config.yaml
n_layer: 14
n_experts: 48
moe_layers: [1, 3, 5, 7, 9, 11, 13]
routed_scale: 3.46
balance_loss: 0.0141
router_bias: true
tie_embeddings: true
warmup_steps: 383
Below are experts of layer 5 (counted from 0) of a mixture-of-experts language model. Rows are named up (a neuron's input weights, with its number) and show model dimensions 256-383. Each number is 50 + 12 x the weight over its row's rms, rounded and kept within 0 to 99.
Before each expert's rows: a language model's description of what the expert responds to. This comes from a sample of Wikipedia text that the model never trained on.

# expert 32
Equals signs and hyphens opening new article titles or list items, digits in years and measurements, and month names like February.
up0:53 36 49 51 54 40 44 37 59 45 38 70 65 36 70 53 46 74 59 59 81 37 16 74 48 40 54 51 73 51 78 50 39 32 43 55 61 38 57 36 67 56 56 59 55 41 60 45 56 49 63 44 30 40 41 36 59 41 44 55 36 46 43 39 46 45 44 30 64 50 51 39 29 36 45 33 49 50 43 36 43 57 41 28 48 50 69 38 75 57 29 44 54 42 60 39 63 48 59 52 42 55 45 48 44 50 48 49 29 52 55 30 70 58 48 50 37 30 43 45 50 63 32 39 53 60 39 57
up1:48 55 45 52 46 51 39 43 23 55 50 62 56 49 47 51 30 54 40 37 66 53 73 53 44 39 30 33 15 44 52 58 37 30 59 62 39 68 40 30 55 34 61 46 54 63 50 43 40 53 59 47 67 51 59 51 57 34 39 34 75 64 59 53 63 41 58 20 47 29 48 57 72 58 58 46 52 56 54 51 48 39 43 65 30 59 46 34 48 48 31 53 38 70 36 52 35 34 43 39 54 24 66 56 43 27 12 35 59 49 51 40 44 61 40 49 39 62 39 42 47 51 39 55 69 61 53 59
up2:66 47 41 55 63 54 42 45 61 67 56 46 75 67 50 43 63 46 55 50 52 48 46 36 47 44 39 63 48 45 53 62 32 16 59 39 43 65 71 40 49 53 67 47 59 54 50 42 53 51 38 42 53 50 54 37 39 71 62 57 33 50 55 58 33 58 46 60 50 54 72 53 55 48 39 51 61 45 56 52 47 28 81 47 49 28 53 17 60 53 64 43 37 31 57 33 72 24 54 50 45 52 38 41 38 36 50 49 43 36 23 28 37 48 61 29 51 36 64 15 15 83 54 50 53 33 52 45
up3:68 52 63 50 49 72 55 73 40 58 60 66 51 42 42 45 37 81 36 62 38 31 35 57 42 48 53 50 61 37 47 63 63 45 77 26 38 50 50 63 65 52 49 45 49 52 45 32 52 52 64 69 48 66 76 33 42 12 55 35 44 51 61 62 44 47 58 67 34 25 34 38 39 50 46 30 61 64 46 38 56 47 58 44 46 54 59 44 59 43 22 50 39 33 55 51 46 50 38 54 55 22 51 40 48 45 62 53 52 52 39 40 60 55 45 44 43 54 43 55 65 81 34 52 42 52 48 54
up4:48 54 50 49 43 48 55 46 54 67 57 50 44 54 56 45 39 66 61 63 46 49 13 73 43 55 57 54 38 59 71 53 45 24 44 51 50 57 48 41 43 46 43 36 50 59 61 41 64 52 59 57 55 50 46 51 50 42 56 55 47 53 60 52 57 12 45 59 33 50 51 76 44 43 40 41 38 73 55 44 53 56 50 31 61 46 55 64 75 49 52 41 50 54 50 34 60 34 43 58 40 54 33 40 35 49 52 68 41 29 56 50 50 62 28 61 41 43 61 54 45 55 59 60 55 53 38 64
up5:49 46 45 50 40 51 53 45 46 61 51 43 69 30 49 68 66 62 71 31 48 49 59 53 63 37 38 46 43 48 57 32 39 48 46 53 56 65 50 15 62 45 51 43 11 32 45 38 74 75 66 39 56 53 47 48 52 40 31 45 51 30 59 54 52 68 43 54 58 27 57 37 72 50 59 45 77 48 40 41 66 40 41 48 29 50 49 32 46 48 40 47 59 49 55 63 51 54 45 26 41 57 34 59 54 30 29 56 61 67 44 52 61 53 77 50 35 49 50 57 47 51 50 49 61 54 64 59
up6:57 52 50 43 58 82 41 49 82 73 71 51 48 56 52 58 54 55 55 60 32 74 22 48 54 21 55 57 51 38 69 51 49 56 33 72 68 52 37 46 25 38 58 39 48 38 41 64 48 52 41 62 39 49 41 43 43 67 43 48 52 52 27 53 36 60 53 54 55 38 59 34 61 67 50 42 50 38 52 51 32 65 64 49 61 46 37 53 62 58 68 26 62 32 43 43 42 46 63 47 48 38 35 51 44 59 49 46 51 43 42 43 40 34 29 42 37 62 50 51 40 63 36 38 46 45 64 56
up7:56 44 41 49 49 39 62 58 49 43 51 56 60 55 51 58 58 50 56 25 35 48 65 62 60 51 25 36 15 37 53 42 50 52 58 59 47 44 65 60 52 54 62 62 49 56 67 48 65 41 71 53 76 61 69 52 36 44 54 46 19 44 36 44 71 39 42 57 52 48 54 55 35 51 66 50 40 75 51 56 41 44 76 62 45 42 59 51 51 31 55 25 41 67 30 64 65 51 47 51 53 33 42 56 67 40 42 68 48 37 55 55 66 56 57 43 47 40 53 43 52 50 51 70 60 54 43 39
up8:58 54 52 44 54 78 52 62 39 59 45 85 44 52 43 59 55 39 73 42 63 60 20 73 49 42 60 44 35 47 66 63 50 78 47 57 45 45 55 39 44 42 45 56 37 63 39 34 31 50 54 52 60 60 43 61 49 40 52 46 58 59 46 41 50 26 53 62 57 57 34 40 38 50 51 35 32 48 59 40 42 40 47 37 56 59 37 49 55 35 52 54 47 43 40 70 85 49 53 48 37 61 28 27 44 59 56 57 52 24 57 58 58 56 55 51 34 52 46 50 61 66 52 52 52 56 51 43
up9:75 53 53 59 47 56 42 72 54 57 49 36 82 49 43 61 41 40 49 47 42 57 40 52 61 45 59 45 45 64 37 26 66 52 57 56 49 57 50 75 36 58 52 49 38 44 35 50 59 48 56 66 35 56 71 56 50 40 47 31 51 58 36 48 68 63 36 53 47 50 24 68 44 47 52 31 52 78 68 61 42 36 43 64 60 40 46 53 60 52 55 45 55 47 44 67 46 51 50 41 42 78 41 47 81 45 62 60 56 67 64 59 48 45 30 50 41 36 41 44 50 45 46 43 46 63 58 49
up10:63 57 52 35 33 55 44 59 56 35 66 62 47 60 36 57 17 38 53 52 43 53 58 56 59 52 47 45 55 43 61 50 70 23 27 63 42 44 55 53 63 35 62 46 40 34 48 48 38 54 38 46 47 46 42 49 53 45 57 33 48 35 44 66 57 40 25 55 36 35 51 35 69 53 40 47 57 64 45 45 53 77 61 51 79 48 43 67 36 44 56 39 58 58 48 61 44 55 60 33 54 43 57 73 70 38 46 48 70 59 28 29 64 66 38 53 44 65 37 52 48 43 45 29 53 47 39 52
up11:57 67 45 36 62 68 48 62 45 84 51 64 36 48 62 57 26 46 66 62 46 65 39 57 43 45 34 45 58 54 39 59 38 43 50 45 53 49 50 52 47 43 64 39 48 52 25 53 62 60 32 52 50 62 37 51 38 48 29 55 46 40 37 51 53 77 60 21 46 62 46 46 43 62 60 52 65 56 58 39 49 74 34 41 43 66 20 55 54 50 41 45 55 39 52 45 52 29 69 42 45 40 34 51 44 65 73 60 56 67 44 64 58 51 59 56 40 56 72 48 61 52 58 49 32 31 48 60
up12:44 20 60 48 37 57 72 43 31 24 52 55 33 45 57 59 61 44 51 34 60 56 34 42 41 60 44 50 40 68 61 47 60 18 34 50 51 50 46 62 53 55 51 57 34 41 53 31 43 68 62 52 46 38 65 33 62 40 51 48 62 47 54 50 65 55 35 59 50 55 65 40 15 37 34 27 38 69 64 46 47 45 52 35 39 61 54 41 38 46 35 47 53 47 13 50 64 45 45 54 46 52 54 45 49 21 71 53 49 58 35 57 58 40 52 42 42 45 26 58 54 59 44 69 31 36 65 55
up13:40 52 42 41 22 61 66 43 51 37 50 45 45 62 27 48 31 41 25 51 44 23 58 45 54 47 47 56 43 36 32 35 52 31 44 40 41 50 66 72 60 55 41 55 42 33 51 40 33 44 51 36 45 67 58 53 55 51 30 66 51 36 31 66 49 49 36 34 55 24 68 60 68 66 59 46 30 47 31 60 47 73 78 45 63 39 48 55 38 54 60 46 63 51 65 65 28 56 57 60 47 38 48 52 68 40 39 61 41 70 54 49 64 55 62 58 41 57 66 59 43 94 37 36 47 45 59 36
up14:52 37 53 41 52 45 52 49 31 43 38 65 40 31 56 54 53 34 73 52 61 40 59 63 72 42 29 56 58 56 56 52 50 46 36 30 38 42 49 37 73 34 42 62 41 35 46 54 40 66 53 62 47 46 51 66 42 36 47 39 58 45 51 55 39 71 37 43 53 60 28 39 49 50 48 40 50 39 49 40 54 39 38 51 52 41 49 60 54 56 55 50 72 33 31 59 60 44 38 51 44 42 25 55 53 55 51 49 58 49 64 50 50 57 52 36 56 55 53 41 64 47 43 58 50 50 46 56
up15:60 39 31 49 54 74 40 39 55 59 67 47 57 59 60 56 50 58 57 54 50 34 52 41 60 48 38 66 27 45 46 45 53 50 72 52 51 44 32 36 62 59 40 65 50 36 33 30 32 45 48 50 36 62 53 58 34 66 43 62 44 71 50 61 49 52 49 22 38 49 58 66 51 51 51 42 35 38 45 53 29 62 55 60 52 67 45 48 51 44 64 48 49 44 63 48 50 28 43 61 42 54 51 80 66 54 47 49 54 49 37 67 44 69 54 52 46 38 47 29 58 48 39 38 53 66 61 48
up16:54 63 62 52 44 56 53 54 81 36 55 51 66 37 47 35 43 58 43 47 44 57 28 39 36 57 44 57 44 62 43 54 71 56 57 61 50 42 52 35 47 39 55 51 39 43 43 45 50 52 36 54 33 51 63 55 41 54 33 36 59 51 45 48 66 63 30 44 61 39 22 59 56 52 42 61 39 65 35 77 47 60 59 51 51 42 60 47 71 56 57 43 57 49 51 35 27 59 48 48 57 44 14 56 69 45 71 51 73 54 29 57 54 38 30 48 52 72 28 40 29 49 27 59 51 49 44 75
up17:57 41 51 48 49 66 37 30 60 71 69 51 40 53 51 52 81 72 50 56 53 40 30 52 47 50 52 45 60 55 49 33 44 22 43 49 49 31 51 35 56 51 54 55 46 53 86 51 56 43 74 50 57 49 38 50 33 63 42 44 53 84 53 62 46 44 78 66 42 45 51 44 37 42 59 27 44 46 55 44 44 50 49 49 40 43 34 66 43 52 53 46 49 48 58 43 51 50 52 47 46 43 58 57 30 53 61 57 54 42 44 35 45 51 60 49 37 70 27 35 64 59 52 48 43 63 53 47
up18:54 44 53 57 55 57 67 57 51 45 72 58 56 41 44 74 51 54 59 44 43 44 56 68 40 48 51 40 54 56 51 37 70 56 64 52 43 41 47 31 53 35 43 41 33 30 46 36 56 27 53 43 28 40 61 51 54 41 41 63 81 52 49 57 57 54 59 55 41 39 60 35 41 64 59 74 63 39 50 28 57 62 37 50 30 49 60 30 57 44 63 59 63 58 50 59 55 34 47 18 44 50 49 50 45 66 49 55 56 56 44 51 74 51 59 39 53 38 38 51 48 54 54 53 36 52 47 49
up19:53 52 46 46 50 48 55 68 33 56 60 63 85 58 47 67 22 49 45 31 59 64 48 50 56 47 46 48 39 42 32 37 46 42 32 53 57 41 55 51 58 48 45 64 49 61 52 54 53 50 37 65 54 36 69 25 49 43 23 42 48 18 39 45 47 31 46 22 54 59 38 65 56 36 65 48 63 64 40 50 40 44 66 43 47 40 56 35 46 51 61 42 49 76 60 49 27 37 66 47 57 53 47 60 57 30 51 32 56 40 46 39 64 36 74 53 57 53 51 45 56 59 49 28 57 65 45 46
up20:55 28 40 18 51 51 73 46 46 60 71 48 63 77 42 52 59 51 54 53 79 50 36 47 58 35 40 41 12 47 47 47 53 49 48 59 63 48 28 46 59 77 31 52 42 46 46 40 49 52 46 45 37 47 55 46 44 47 37 54 42 63 56 53 47 33 58 37 48 38 37 50 50 43 56 68 55 33 30 68 47 26 50 68 23 67 63 51 58 43 56 58 61 73 57 46 50 69 34 54 49 46 52 53 29 47 59 57 46 57 54 42 52 58 63 62 40 40 48 35 61 28 45 39 47 69 41 41
up21:47 46 60 37 53 58 62 71 60 42 27 46 51 45 23 55 51 39 41 27 56 22 39 58 33 48 22 57 46 55 41 48 41 57 57 52 47 39 39 50 80 48 48 40 46 43 52 49 64 44 58 56 37 49 47 56 54 41 55 54 53 72 60 62 40 37 73 31 53 42 31 54 39 33 53 23 67 47 49 75 42 45 31 38 31 47 51 44 45 54 69 76 47 48 40 30 43 52 48 45 59 46 44 53 51 70 29 37 47 45 37 52 63 46 82 41 41 58 25 60 56 46 68 49 51 56 45 67
up22:46 51 47 40 44 56 51 52 43 29 54 41 50 24 37 61 36 70 63 51 61 20 38 58 39 43 48 42 49 39 48 59 50 72 50 29 48 46 45 36 57 61 17 55 33 47 62 64 64 27 59 39 42 56 78 59 57 39 45 52 68 51 27 54 53 60 42 62 42 44 71 50 58 63 48 72 59 29 38 37 54 63 26 38 38 40 31 44 58 41 64 57 66 44 31 50 56 38 53 30 60 25 47 65 58 63 61 50 60 67 48 54 44 49 70 48 53 46 47 43 53 47 46 66 26 59 32 61
up23:31 54 48 53 61 66 58 53 69 53 34 63 51 56 56 52 40 60 52 45 56 50 23 31 23 54 63 56 57 40 40 67 65 47 40 32 54 18 44 53 52 45 59 64 33 48 60 49 53 60 49 51 31 45 53 49 48 58 41 45 57 36 58 41 39 19 47 33 50 49 45 56 57 62 49 41 62 28 38 55 53 67 40 50 52 63 59 32 86 53 56 39 43 53 42 48 79 38 52 39 32 56 49 37 59 54 43 26 50 65 60 10 59 37 40 49 24 73 20 32 33 56 48 49 42 55 60 63
up24:53 44 56 39 55 42 68 61 42 31 62 77 57 49 18 70 45 43 45 42 53 53 46 58 55 45 15 66 53 25 55 38 52 51 56 59 44 48 51 42 71 67 52 31 55 39 60 51 67 54 53 60 60 55 61 44 38 50 50 39 70 55 54 67 34 42 51 41 59 17 39 50 45 67 67 47 59 49 41 63 62 33 44 49 28 41 50 36 48 49 64 51 49 71 63 70 45 61 40 40 29 67 31 32 42 35 42 40 52 75 50 20 47 48 33 61 46 60 29 66 48 54 36 42 64 68 59 48
up25:52 32 58 47 40 93 49 28 11 41 71 44 55 49 37 67 65 38 44 47 56 60 29 59 44 47 36 70 36 61 53 54 53 36 50 36 46 29 51 32 33 40 35 47 62 51 41 32 38 71 62 32 38 66 54 42 43 50 27 53 60 59 55 68 53 36 62 51 67 48 70 27 33 57 61 51 34 55 65 60 44 46 32 40 32 25 53 61 45 58 50 51 59 64 48 55 48 70 60 36 38 38 52 44 37 29 52 58 46 46 65 50 60 51 48 50 60 40 48 61 52 66 41 35 35 74 52 41